Weights of a small mixture-of-experts language model, trained from scratch on English Wikipedia.
Training: a variant of SOAP for the experts, 435M tokens, 5989 steps.
Below are experts of layer 10 (counted from 0) of a mixture-of-experts language model. Rows are named router (the router's row for the expert), gate (a neuron's input weights, with its number), up (a neuron's input weights, with its number), down (a neuron's output weights, with its number) and show model dimensions 0-255. Each number is 500 + 25 x the weight over its row's rms, rounded and kept within 0 to 999. Numbers have three digits each.
After each expert's rows: a language model's description of what the expert responds to; "gets" lists some tokens that make up at least twice as much of what it gets as of all text. This comes from a sample of Wikipedia text that the model never trained on. Tokens count by the router's weight.

# expert 9
router:515474479490445511514485493508512526454472514497502474470527515515528499473502516485496461561492531479497507474524515502492470505465463503516505475465470488516493504485504479501478510514532523465483474495490475481444499496496492557507505538515496448461508471510490552467522507483513513497534497497467512525491494497410483489515464456489538515506502512513540461493484475479500559496541550483510458498473474486528530506493499505482456533501509474516510451491502514481498493457501462495487484475496490503486493486559492559512500489542476468469512480504492485496475509499448474484491472506525475517492484498496466491527523492499484495526509512461480471493477505471478501495444467512469514481434518559484536503487510493482531506520487471457508487530465554529526478503506550
gate0:520474478479454513484533484502480471481439542479520460504527515490536531502449557470483480519511513469455505493520496515506490470504494481492527456501503502494505485481537499514505552466523530500498475526484490461471507516453468519466515481510499471463505567506513503466513523503477496477484498494515515521468502511478508487508520457507508477523546504513470537494561511474467499507563540514474507447512508520507539527536533499494485513471552505470452476500516481507535473488491488494498482492497531461510520481536456512450477485540458507509498487519475501428488509485491458540475502486516494523499508487496481485554476535502510528520511534510514490481496481502493506520445522506495471473459500536534505498459463500506515521469524491493486476526509504563500504491512499
up0:516476488489509511465498490477508578485520522500525480436512477478467514467431514525480545509487505460477534489471527483531502494522556531476518518493524490539506489500537510517503495525468535470510521492505485485487478490489504499482512482474447550488496528491512485524517514488507524468486492498441504481512528533456456503515519466525527512488453504500508529483475499532511486502497498503540523522493501500475467453481533494523494518517545458533473545505495516515529509514478522479481498501486573494509537491510474516496527517460511466499495534503475517507506541496448501496537474491510488488512513520502491523480496504522532497478477497474509454521487497541479463503426497502507463555458523487453482501474478464479509530488500472506505510541487553480484519486540468
down0:538463510522518486478519476476478495536502489514444500530479475507526477514515500527505499526513530563490495513522504528479466501505488488465494521544473475493573478522472543556503517504506468479502507512465536520501506489470480458483515530517513485515528494470483496458495461513515468512526480494498473500462485448535469502521534508540519523485509500506505492498448457517495473476442496500529496466506478509512481516458507521542534469517535543539501487494447495500447482486545504494498508484483508541530542526488522528494489513481491509496491447530482489531496489512466496470477484527499528486510495552474460504520507489479531464495510509495554509470497530492503496536483506470486507512512466447537481523467505528506495531473466498549493466528449509531506523537488498
Time expressions. Month names and time prepositions introducing dates or periods, such as in, during, November, years, month, mid.
gets: " in", " on", " In", "In", " from", " after"

# expert 14
router:516472525495528516458473501494476497510478482513486511492498492519487504533495498487536565535480507503472500501498471472515477498508465521447508467451463482524502545536482496484492515459514521530454521507513459500470489494483466496495508491510547546503482533426511492505461464505490497516509512505460511514495458494495489511510469540500491501520517528483513477503485529480477483496479517509507453494413532527529544480494499487497518496490512524503480555523470538529509493496565462475511493519495485528525512498502478512507452488496497508480518532556538555494520455488465479499488522535469552521478551504490501479536497489463522493474513486471488533485493514501485532482479527550466510485501481500471513437462505525501485498516486439490504473504507520538492473498505478
gate0:515498485508502553497446512508486524484495482469508482520467488511488493523526474502511479551533520489525506526481493495512552535558498465500520462465465519526510497499493486507486505486508473502497519491518508511502501518473454526507508466490541517521486535462440524520531506501532493500516553526485485504488488497480443468551447479532512480494528483511501521496471495484484491536471516537475455539490553515529541496491499483499503481483496530478501517453473533552495518512509495478487520543450488496531487482516506463517499479504508516519498492496493515493429509516467498448496550496521516512541540475500472513464476504524488529455519489509537485450513469487509508490526501468505513516502484433505491471439469497524472533496488510522502543519490550509501511473451492
up0:562484482475514506491473549507471450509504478493516519553468510477510524515463481486490500509476510482491453503466497514523509502505494457502509505523535490490473466470519481515503510549539536519516525498509535572485503512543528475493498447553525495478503515497513513502490542519492491510505571524516480480519471538496505455455468473537488511463531462530500493506494501460480531547475496506468531530500494523497511529518508507523484540499497511497501490519499507487483523522513484478532509501485469491495475516483496463499537465511487517501512480482453491472464473503482476472518488481489488516502487510519521465523475541520480520512485496529552486479517466468447450530464483502510495493511467470500492569518454483560483517493502475527546489520524517515494468444520505
down0:500455484480548490481512521444516473486425477509506481515507525535498493479509525486490513502526509528528476471512533509508463490528489467496477495482472510539487516461488473485490471512504473495510476509522474539485500527498481517446501490514521479517502523423479543522534484465473456487519493484532496547498495523485502513495506471516469468546483497521525498503453536533524567472534481527483519485483466518518531490472554493537509497525488515510492479493525483480496510530490469516519540507504462497530514520537490516509554458478514483488512510505510506496515492504525503508510535543541518492508490512503533481525506524534487495526497424516507473520541471492538501522478534504468489514455496540525508428521484501509468486529496516518509523465483530520494507498436498
List dashes, titles. Line-initial list dashes in infoboxes and bullet lists, table pipes, and words in song or album titles like Love, Live, Dance.
gets: "-", "|", ".", ":", " The", " -"

# expert 23
router:510507515496529467473575492534632512558510489487506506488480518489519526482501517513494505493506498502519498508494492495509523491437496511504512501523481506454475532519524497491502517553445506481531502452501499499484507486522512480489503495507480583483510476406484522510501478509511530506530517499496493489515510496487464560513483497455503524461496495498475490523487477486482493452508502509496505521603467481504519518505512608497500512474479490495524521471511470513513511512505524515512511499540544510513530480508472517502490495476510507499511518505517530530483507490504489503481511484482459457505448515490534487506497513480513510513473511490480494506510521520476493526493499507472525494486498465500496486531496489536531517525487552481519503479509506505511519491502511
gate0:514503496491488499487506526507481470499499529474578505472495431519514507436531537504482510548512494499464477480516546474472506491501504499499493474516501505509478537447525513510503517460472478477527511511485493487478490495469490524496481544499512487531495463453463491510464478510537503487475505518517478497514471493503532534517493484512464483500457490504474463551505529528498497507511478504469513477501485552510509507475510508469499478433564548493520474486507475503453428500514518534509490514505486477467495534507496519496504500493453502531496522528459476492502538496486502459546491470531514536522506493527481462453448517518460532453530513491443494484495454481558476530512484488479503525504507472504494490508491517488498488500503503469499532536507497501476536456525485
up0:484545525523500508505482495497506505471537523527451479493507469509553488505504462477472478512504489516519491532515463521479554502525511473486492529524507505519499523529461481512464510526518541477481541465535513507499533473493499522522493507513548480493516505483541501543474461527465473462492520434488504496486520488512514487444545498543510459481455517501475525447527491511470533480493513488482488496477492501461497479472502492469526522516510510453484510529497506490524479459551523483481530490490499468512494493507505484521491503506531512516480520461520506474467484525517499454449473506491492459504509496484464526476487494514524544497507461505474524440508555462516514504502499505530488489473458536467536535490526485514520485520515529478439485492477463500473453551468477
down0:504481507504532506529495489493530463505464461525519488535519456489467529520511483536497538438493501469488494500480512525498476557499516513532488504515500553460524487469506579525486449502532521518454483492501525457494512485506493515481514485491521473477457483487507521489495558498479475531530511545528518514519512504521499445492443522461487498522496533489500518524501512517520549514510495535472471478528447507514481480501449489521476485513480484509494494477500517490525518479486467520523530493463511554484448510505506489461510462491514505533483529513505574482467457523497493560477503520503494506501546503507499507524501428449514499534506520537534498509504510495450482492494484479492492481489512459485489488513485489535499524538457509493527509475496524496498500516481485
List conjunctions. Commas, and, or, and semicolons joining list items or clauses in running text, such as ),, and, or, &.
gets: ",", " and", ";", "),", " or", ")"

# expert 16
router:468508457514472532525493518465489487467530531506513535529527490472529480511510514496491496466506525504500506481491471490491518513507503486486536503478459503506484496464489527499467502531481455541473496513493523514529508439480533462428489482484482493513471501475491511501468575493515488519520527518528488471479457507505497445523496520494501496485537447493481552503513528467489479554506475461494493468543515496518456478495475518536471517513487500501493529559541528502521555480456487466498478493469482510493505490476521469507514507488504489540449514518496450494484487503513480520443523503516449525510514516477454515485428495533537512496559517545520486482517485462522518501488471511480545507513483473502491489483511513545489498468529522497503501493533488470495500500498475
gate0:495497523481512520554490492519486519493506556524555530518485487481494494547510470488492495519465514467520529500460540485493521500519533503530552490455509482506521507477475513478462488518529481473535503527462511524527509508454518497511530493518529510537518501469474506507495551542476474529509519496453460498488457497532504467522520496473503509516563517493483528542496517473512455521455512516509461513478544552533495556520507505510494502472503503486480532503520492491532527514495473471491527489505418469487488472517481532489507475507483531540480498494497458511533523472525544538477513498509479528516505473499476460506542498465499485531525480470508465501503488491482502496462505453446525481492500540492510484510551482506470517468496482502485539522516525496527540462514490
up0:532503482554512500504503455509483521514464522461511440470509542502485493492497523571483513551471499503507516480542510478480475462481532515462498515512518484471498503479507509504516535478509529480529511506513544497520493547498484566533523531482509549508547459494504499538495502509518467507472503556500492498555472487539498501556509496522500489481546470542497524508502503467519467485493510518516468491486492492499487551501472465475454508486482524490487536521501523505498481514516519490511503528523517516452425512491464478501514520522473520505490494458524487501519493467503515504520513495503491509507502481502479478502508549481505504507502526524469493510515472492485472514494506519495493487490457451488442511530532510468499504549462429519481476487516481543564516504487452
down0:494488506502516483546487494557520515508513505510515458469514560497529547510523480479488482457464527539455471517532498501476526479476553495507506528489482480500477469525460507478472508512525514491519457545452493445499531528487495505503460480481544523467495478505501501433496488474532507489496509483469515487477453512486480498541468452488514479507480516556507566514497490528484490506498517439528478471466489510482513544516461523499458511564481488505506483500466505473489510508497547505513491467490497504517476531473495474498476508459474500490494531490504455526527486526493510493535491494477492523472525527516485488500530515537473519473488502488531521502502561552503506475519529491517506492472534504513485537505500458480488526502465483511464466480538534509502503523542485
Word-initial capital letters. Lone initial capitals that begin words, such as P, T, D, K, in titles, lists and math or table contexts.
gets: " ", " D", " T", " S", " P", " B"

# expert 7
router:526524522528509526523549479480556528501505535465468489541486520477438485471450447481491498524470480479530519495459537487504516502501501537501492482486493471528500470560500535510492520499493487555487490530498465504482488494528486513522507516475519485526518476505503527524547531478545474506503459438496468487507502504499474505510467521514493495464491488486546495443446496489467522512488477441511525532482483481490466499550472472497512516434465502525500504501478539448529523558507494510528507517529524515477525458484459521506501504484472501473508517510510500483500506510504518522479494544501508455533487497526469519458535513505464503535501468497527521527511504474464499480505506506484510481523512520519500464520463510493523517545511485510550528522491493499497474531486462
gate0:508490500526469490546526537554464534483423555509492539506461579506508464504472474504453491514535513477514522472481540496509521515545480513489486519512502488514500512477483470542484485481513473508535486502514508510486507463497500474533498483453499469512488505471498499493565491471527529499489500505484492478554502489522482507537504529471503513510531483468481532500504504480432492509490493461508490521513480492501532470517445497457466494444480486503454502489474503542508491495475438526503498472482510487475545498508441499495492504489467537501490460512508485454486513474530521470530506461507507530523535478476505503450519468459476533496489487515524464519524478519509500490563517511479502517504499513470474478469512538490495517506497451517515524504492514506478504514492485
up0:487520466511509492519538529508493516508497517499477529527469544525477514526487479525480500541479523516508516511458547520538516452502486485440518512490499495490534488507541499487481511480479497550513485498473511497472504514526505544559493459453516504509523509508481464479549509482509525491480519485520490490548535519486487481520504520504525481469476450523506529512534517478503472497484479453514496485493513503483484476488552517458462506468533552505495508473471495498487532491458498491495520522551478484506556572483456482502476552526450534523513472506501523456483538517488494508517501486554523489512529518506505521446509504518503501467507481524500503517537494483495477516557489497513461529481501516471505482460494502499503468492528512508448515508489549536487454453510480
down0:530476510454518452515490491474503497541453463486477483516504505494473503483500506487486547438520473517556541489496487485489514531559491522506495530502504514541462479532479477494511511492514458462517498476494453558471508482504551440470508512519477490508475520511540514520497475513521485505495518499535535536451516522511534503494496446503542482470512492494508472466465504523514508513486494524510543489482480458535497506529521506500497476489530506506552487480555504518517512475508570507456515486481533525489519460490529461492515499524524491522513515521486525526500497490525483469466551467462488492464495482467535456482505505528514473537494500482481497496523508490505459544480509520439499504527524522516527520496481521472481547494496485489549499510519486529492500507496528
Of-phrases and infobox data. The word of in titles and place names, plus numbers, colons and foreign script in infobox fields, such as Bishop of, Time zone:.
gets: " of", " at", " in", " on", "1", "2"

# expert 21
router:470508484516486482498475502498471492482470500496490496484511532470502475520532490474477610526515498471499536481498512448479488510536511480526528513511490509470551525476446466510490490487490529499487484554507516531502494510478499512522495515498497445495536520629503498515494492510499497482515481518515481482549489497485533497499515507509485495516523509494524486494487496501487550487494487474504519504552498462493480515506512573499505497474514508496486507520550489513471504512502488504499510515485506471491512501488528468495462492502520532536499518409511479479528497502503492489537521507468501477472443503531521500483500497488502500500488493478543480463469469487499458519496498488519522500474492511481492524488517513461510496502507622499496531507498485496508509537488488
gate0:501501537479496493513459508485448504492514549464442476472485492488492488504496465506550502519453501490496527488466525525550488532524532529540499486495507523495531501508492541482501525483495471497511489518503529535481491490503469502477494492504495482503461527524511540519559480496507515543474502495470503476491498490483517499511471494483504442518496524483508482511518503531538477540513445541516451476524523526476477523487483517507496469516519491536507481485497522516492460500470495495562450504461506470505520524472498506477513516484507517504505485490525507490518516499499501466532526496492564491510511567507471486503520512492540526491468502520488483519476521496485538504480518487537548468493462483500514456450501519481531453490440502522493515452561463539506521529565535
up0:542508495485524491476505522490511517499491477491521495526517508537536493474478559492466529496545506490508484492540430470490526501508485503495541481478491471535458457481505489514487463465483500528515445508539501527525496507507486456519514519492474499474423469499526483512439519490497535541470498549468545483452491485554459470487476469479507485483470451466500514537484483422501515492512469505517522536506514490533524504525501506499497511493526473541528507510522487509451544489486479473499541503508497483506488492508466522529511497490518505481484505501493454532470495516507476522491514499520531517467486499513516536444517507460467496481461499526529494524516500520507527471540471470486479514513508511521491555499527471502481523504535506533483480470496483506507464483479471
down0:465471464536491492483496531549476492494491463502507485463492502502488476473514536485489490551516503502483471499481510568472510492513462503446495483494449536498512465437486512547465504486456491526515480456529520463512500491479502513476518473469509467475500505545505509488497492518469506505485466504465511469484473508519489480498505511530506493520472528522431522512534520508510530489518487506493483515514536487589523485512508537485517465495545474517502490483471491511507507456494502487495500521549537519511465513541444499476528496474538466485451496449509470517483479508494513508499519501461464534524467466495507473507498465470482471505452490490496460514517474565529527494514469514497506509502522507504520531482495520523470485531509502533501494509527483463475451504482533
Table separators. Pipe characters between table cells, plus colons, semicolons and bullets in lists and infoboxes, such as |, :, ;, Preceded.
gets: " |", "|", ":", ";", " –", " -"

# expert 11
router:514490475470498517525500503482440495499528501504510527524488528504473533470495417502487467536503510468519506511561504498475522479522500535503522474480492518510484445537470473488488539447502513537507470547515501514531478495462508521504520522500566547499518510510485464512556501541507521476478496481466522513490495479528528489509506455503479498502454498553468519519480496511511519452508526547492468534459484483486519491493502502467518515501536474493515503520485505517513479483490519512525482459537487493526515507542461473512554493527521516481524471525518533520470492484535553479481501502488468516489477538534531499497475528517528497482486451518486502499502525496512487466510460453483501536494501449531513498497517527436474490519454469499500519462482503481480510483477519
gate0:484508460489451494481462467521478520476496532494472480528484448475510525486425532530528496549495494476527503457475525446496532517521498527504489469516482512474474504466508546497424536503493517466515503500509461477514518509467470506544494495489494498502460510498515488492510484565496518521482501487522466550520524533545499495475496498486497464474498488546464465519501524512499479481492489542449497465520482523496532441423490472460496515477512470534486461505525524531491480456528504511455457518479501490516494480512465489505461521485506498492520492497507479526477498516508492502503458486497508475514498510487499533480534449524476509483511503487518521485484501474526492484472505492527519503472484530512471500481543486508515465483461543487528466471524538482487536500510505
up0:508491499484459478490460497505494528499486487499510478502479486508481468525437472494569497510479494459507497502464468489514460511494534496437482524510439479482495509507522510522508511543523535470451484503518495511515442513479517498517497468505524517544499519517490459471476482543498466520508518478531516555511499550513541500494453484490556487551457521469494531517524511509548485487467480514511507539466506484520480497507521482522507499531495550517500514494509497458517533510527509528476470534511492499493508513461489531494464544502520494473525505502478441509524518506503514487527478494498472517529504489509483482493433507498521499438501471514513495475506500468499478528546494490546487476416507474539492508476493487527498529493485479467468495520501483508460486526494478
down0:465518511432427516482507468496494478514504473505471515474529534530496526518493483504509491482446499490471485527529493474545531500465506519468463495520487507507509529516501493500470493480458462492475484489504504505511493510492457538497557489482502500465559533501514467534496508487468513495466532532516527492473445452466474488500471522440514484505542519497475476518493500503504495463499484511468536510489520531498519527469482528502493552493511462461533487484495520485555504449522470473524491528478509486484510509507524508512504491536500491493519450513499436493514498514474526532474487493503478502478492523491529487456512481487472461499487497496517557465456521511507495470534518518508492434509472521466510546481515511515546495481494537523492542520479459472510512505510522
Copula verbs. Forms of be and similar linking verbs after a subject or It, in descriptions of species, places and products, such as was, is, became.
gets: " was", " is", " |\n", " as", ",", " were"

# expert 12
router:488538490519498547509546490499528519506479470496451492494496461506505519525495524526462500478494476517515470497514487489503492508496495461485523511525439507511522462514507540528509480470511480472499508522494490541527557517490479508478481521526493501496490512465519478476552479471530518486514512538523485507472558445487519506508511529471497513464520511504551447483486467546506472492500492477503522536493472559502477469505499460514493521483482457480511498494526564494490478529505502537511528509452472502496499448463462504499533470469462517492486498467500493469502506514538503520504499565469506426531476483502489455516525505535505508516493527451483488481541495493519528543487487494454482487509509505492522492473488501508511490508516514439573486493453495488525496500505508
gate0:504550515477466487478488451489496496515499523525521509522502516503471498512505520513501488530535454502539472515494499459441529516544496452518510490528448485489474501516497526503479462497519478531459472526511534491502486508493463509485477464509480527489489487498467482473484503524525505517464520505471515477513511492482488495489544502488536481525473526481490463513542523575476463523509518557551533589519496536529507484508469501491515511527484467499493540472496506498525480506495500561498499509492492483515525525469533498488494476490480479521516462519522445520500500463513482478509497486492529485487540461493463456505514522480492470493496513477510478505488458490553501511472499486481554504518502493527463516471495528520450533489506496502475511511478536581492506495511450
up0:512498539477497473520489493522506530483547496491516499473475562515476478510516467507459450495496489505502476500512482493539523514519470473489484516500499481490523516503474484498534466516490467491509537497507501527540489487496556494482535524502571458476481497526494533513511519482491521551477525468508473511499511536497526548507515490498516538512525520497497498515459461481551549499511531483454508496467439482485535468488513486446505501502521518532515470563503507506463524512467526468527465473548521464493552450509490534474509491499503507489483543503524511518510519503495494518504509513512473474526488508529460486533505519470476494462448524490519503498524512501515506509508498504533492580524493496500501446509462495471485508526500567525528484491532515510559482504500499
down0:500530537494508493519471503504448526521489560495494527467501478512496515434456490500507490487513483457484483522465462477498485512517517485514490498476493511490532509517537513475531440516476468533525501508483522540493496487500518527505445431520553487534469489517492511484543449466494508518523463459528528480506458497480494512438446556480493501526494455499505537494473526567524506488497486506543503527525520458513492484464502493502520478480489519516556481518487460490482519509511508492517514518507503544518490512480513513488528548458531544534506515480511534525532465494455515520488499483505484519464487524480482522482505499529497465549473527504505505485538497502527523513538496523489483499468488530545472489491511497480465462499474519522475524521496494490515529500488510
Numbers in table cells. Spaces before numbers in pipe-delimited tables, plus currency and degree signs ($, £, °, ′) and year prefixes.
gets: " ", "200", "202", " $", "°", "′"

# expert 19
router:529452513486522491499475522474538484513483462486512497506509512504497557549494470497466508473530508550537516521509510556479475505508478494533482487521503504458475542535513485529510482504523482519507488519493488485487509541538479492487500525515462548517489491485530548496526488488479496475508490486498452530523525488440503504498491513510515493483491454503485471486508472504473480470521516484461480550493515504500471509482519451480508489509514508510515520473513477532494515522525519492530512492498470500493527502493524431517492475520517520479508530505507488459534479497469521533465485603491505505498443545545512518460507460498503513535457498447488473532459468475470515507514462539425492484511545472506462533510516500484538520511499492488482462487500471497492495512489506
gate0:477491460483498461522479480511480444482491524511484492541473507535528534443463486501497531484490506467503475483485469502473510515516535499492506447534484498461514484464535505495476498497508522524491479477492521524469486514474513520508493515545484480493507531468461475465488477484476490502474487459523525543534485533527451478486513527490516479491504506482467503483495501526490510507491471538521487511519504558515492507507471472511553546536499482496494505505485512481541465530528524496498498543476517483517472474454476498445490466476514489505502522525456510464474515483473514508484483474492505523478511521478471534523523535546490524543502494503500473511511536493516486474480497531502514503514476494513519473453513516539499425523457539480494515488548530486491602494540497
up0:439467454495563504486466474511505459487470506512513518521510477524498530457495467479515534505485495470508492493492446477479505482535510522475512480501497476468499510479523480526461454502508494518497450497474483491523475477528528513470503499503477483479514498484482479497462467490470500488501490445512517515521520520498461513542503522525502472485525498518500456490524497527510484521486480506558516507479518528470516557498489477546537525509484493474542518470490490507522459492545480520559468531523533495521485481484472514450535484433521505509488515498453515469504485523442526528485480492509505491485509530505510485489510564493552527525486485469480479502523557487527486456524466550473496484509500484512487490484525510516529502488486515474517529504512549529493541472476471
down0:491514506450473476541509498507562502507513490526497561539538473496471535488498482460526523528514484491478511462554517487498482513523464484497464491526473485478501518475545513472480458472478509515491476490523517525522480524443512509471488526508461495473503536529528519459492523465540466477472478438551502473505447549502456526466501515518511515532486524493531501497518520483477490472537470451497485487536495467488493459531487514555501431508488502475511464504484487466471484522481506462533524480498538509487502495563495491546511482511483525509522528501530480487462517502471556462496527458510505483521502509504509469518487517485479478507479509510487503496499520527501509502523483459505451503493467511490520491501479497464506480508474511475491497536533477524516513472511490
Year endings and places. Final digit of years after 201 or 198, and country or region names ending a phrase, such as France, Pennsylvania, century.
gets: "2", "8", "9", "5", "6", "0"

# expert 15
router:554489490547482529555457443481502501474525500563541462509526478491505497491490539578529503489511486450522489497494467509491525481527494502550478528508516518502458518495522524471504466577502498483513507505518479515470498480540497519509480479474495495478507455462481487505489476468481513539518498480470494518476524473523485465489472487509526471483512496533489525481502526507524517462520521478506510471492518514537481455464476485518468491509458485501504506488493509520487472522502493495466517509521533544511469466507512539543539508507498520472508494503493493498485545509471492524472473483465473474489486554513470506524541528478471495535526503551500525519516518478469533518509519466552473531482528540496520495546518505504482470544522470516487508550491514519514463491491492
gate0:528450469491488483493537458455492468465481495535533494457512533515514450521510535498467469506472505489533458463435461500515517470549529498521507475536510525538494526470486470490493493490484493487528476541505485489513471473481503496491521477494543504495537534507518514463501481536530484436456535499482492487522507487514477481462473526466529511490474550510486499482537528519461502515514529488522517481499499481507523437543531477516490490504515522476493470453508482507521482499525514504483525509499526484525529533521523439521529494517523476522524511520504492555476493545514481504478508488483526524518514459500491512542500499489533499514494512504490495483504538508507525514502519505481500498478477551509526491446447505490508482479433507461534525516490539504468455498510495
up0:497463514447485535491473544486479498532449503524520504497452506503529513475497519470506480483445543516508483457536479490533522528493452526515482478514512511469470522520502540505457491473502483530507484556529492460559552516478509518519500508482501488488499482480503501507519497500468525527522485461463530516556517498541527518489464483478500513521505480530515504454534462501476518503460445546540522524486552489490486509466507524500513515473473565473506501488489535511551490492486472492515526529513510477515496477522501498506509482520453476488480535500495500473521513524457520498500522504447491498492500480489497504510496487501491525515489533467477475509481475505512488488482511508496493476457491487501477481538447478492476434518548516557493537487491497464519493556521499
down0:468484519498511514536508482487524488501501493470490477527552470455508486499466494516488535508481485512542465484527541481520474521512497495533484468499502481520475474525508539512485470460526546553474510498552498491534513517449515500503492545507478473521525498481529526513513506498510523535482505514469513547497558469475494541503484479510510507520437486476504497496422506520514510526516530484460559493512515465515517501467495537518537463489538516504516512495504473480511533467510462475498528463512480539496510501493531494486496445482556490547510505485529537485541500469517511506490474545490509513490442507506542503476496535500456481554483500506467532474486482496498494516489494476486523524492494462489516511503489501535469483480499440507506464516485478473540458484480481
Table cell values. Digits, dashes and headers inside sports and election result tables, such as 3, —, DNQ, Score, Votes, Goals.
gets: "0", "1", "2", ")", "3", "4"

# expert 13
router:482495509499498478496494527516500482511486488481495478505469520512500487508485459488507447485525517495454499494495501531493512454482563491519494493521535473499452518485479515485553537465489496481569494508502535481467507550500517530516502449488487520494518487471483478485484470528492505477498516479538515510496503509473491485495515506491522527549482512494485497488480548510501476531482507490522543522499538469535537501479523491487474487505481491524491532512444469453518517437509521452542522526529523480516490545561517502511529508532521476513485484469489506529507496508484561482550557475542498537495531457483506523534508473491525474440504527500501493538504506518519518486508546490520486516514514494523508520502504503512489494488464417537460478475536499460486537519476494
gate0:514500477481531521533519507466504522537481518534540514537443488488472523518508501512535517518510509471526501512528532448510512489533463490417488509464487498521537447517498480506492522547488477504496529522526491517504498504484494503473510525471514488533502498474485520530531457555445509506481514436484539467534536502495500501517508501544494484504514505486496478517543515490513541501476551463554512543511461496488465472430468514488515491514496532506468523477491471501497501521543489492526476512494454493487539523490519507475483506494502519568490493533506517520515469505503502474504476494535521515545539476511492472510477525480484488505510534472479483524494484510484514526531459510476476518511475533477509521501525490470543452497499445521506492511487489501527496540494548
up0:538505507488525523487482498512512528542509503544516504516505500509530423477516523524516497471494522482519489509477533486457452489518507478521510490449512492496529537536526499494503477538523474501553521516497477503504507526512501466474540541479514526514509507525488509467492476516493502530482464448496572456503492536481493510498462498524499488513521508451511492499505502506481485511490545522496485484500503524510503520520427537516512487536524489508484525459516523494510470539482529494471529547505457537495479507487485516511512471512502497485476472507499512493523524522466503496517547502464524545499496545520470498532489486493518497535490537470502452493516448508549518456521511498481496541479485548535524487480517498505530471458480508494504510525526521538482525571433524
down0:456458494493477531467474493499492464502506491477505469426489499481505521495537517513477493527535537489517526498486505498502446498492533481516502495511518508504505509538532532486477495413530523495543493532510469476478560508478473482498443503541531478514480489534481490464474529527533478516503489494454485521481512541495516490515485526521464488478512486503487478520497498498530514487485523516522460478516488510504539492510456485515504464526482510502512460516493524520498480495515493517572467481466444493492497513510497518463516469513514501491479535486448531510480491493467499468475501480526499502512519505524538483517527504501502548486519472431521536530478535493492544503500479519479482533471515490514539508471478566509505453489533501535502492475522472519523524495548545
Spaces before numbers. Bare space tokens inside tables and lists just before numbers or years, plus headings, brackets and football positions such as FW, MF.
gets: " ", "–", "===", " (", "\n", "/"

# expert 10
router:468505518533529486543499524525539525497506500530522495489487473476446446537499535515494461468532531557532507479492534495550459557547513485489485470501453482449522496538491470511509432506508465548497502506457515487509503522539469514460497530492516498536527477488517546496484507482485504540495511518519512507433515494493469504492525525488536478501520517503529511498473491493507499486491474538529521518471462495509494489500488537477503466486514497505515517531482466486475505495539478458482547511489511507483514503472518485497491509480494495522480496489510517495513516588496491497532511527508503502493463522547468530501513506458462514501524472479511434487483502460491481522513526503509499473507510564462507527493499479514529470507502560480522497523503474500488536490498526
gate0:473513480448484488535481536504486567478492490480502505489470479485509517556506520520493482491487483472519491492524506505547509500545459515508443488532486479473535480514487488506493528513520538499505467526500554475531494520485492520476491463458519476541500519459516502507485511500527502521507464493514557510499495487494490502485486534515510489484512514507461505483492501432469493489540500484515475510516469475481510537468525462472517460520533472496522524550527551541532511512485458486488540529528510522515522527456483496528462521447485539543523456500517533501512517501504534548520512496540539498535516528543494510512506497441479499521517469519515531489514482490506500508493544490500497504525512529472524496488492501526496481529517507582487519489543538518490477461512501
up0:451482540534522502468516506481519481463477463517501489503505531538488472495539440473489514482537462508499528506507525512482471498466542501530492513521516512498506507491502492522533496521475474477473495504487511505504489504518458502474485470560492511480513479492493539483497525478461484529495496489499468487489509537491463515488528478530476499522515505537529495510515498504496516513465497521514457502502536449515464509543523489526519537465515521495442514503469470466493519485540493523540484502497517484525516457486495467518524505511509512472508524506489501443544471511466463519507459497451472510455511481461515447540509473531482486490522507437524487549483550434506537544503527491523499490540514503500539500477536508534515519512475514485478499520447475532458506479539497
down0:465510517478522502442459500515463477505459488512510467513529483502515504484518446535506498501491479472512499490470485474495537505493554490475490526515531493486506544457458498526528519502501469464496524503537521483441451520499513479484449501504513509492480468483526508485489542517517516517480521467484481478526498499493451540501489455500433510513487486498547454565489534487502498507528521501457509468467533457519497496497507496551495497452488497464509501507510513485493514505480497461543482454519538523502504529486487523537472481534519540455491492464486491462520538544483496523442503481515521503495542458512508497436539490471483481496500482465522485522508503523528491496499449508534517506466496484479491521517508462509493517529484491460499498521514473471532505485515486
Auxiliaries, modals, infinitive to. Function words in narrative clauses: have, had, would, can, not, and to before verbs, as in sought to, does not.
gets: " to", " had", " that", " it", " has", " he"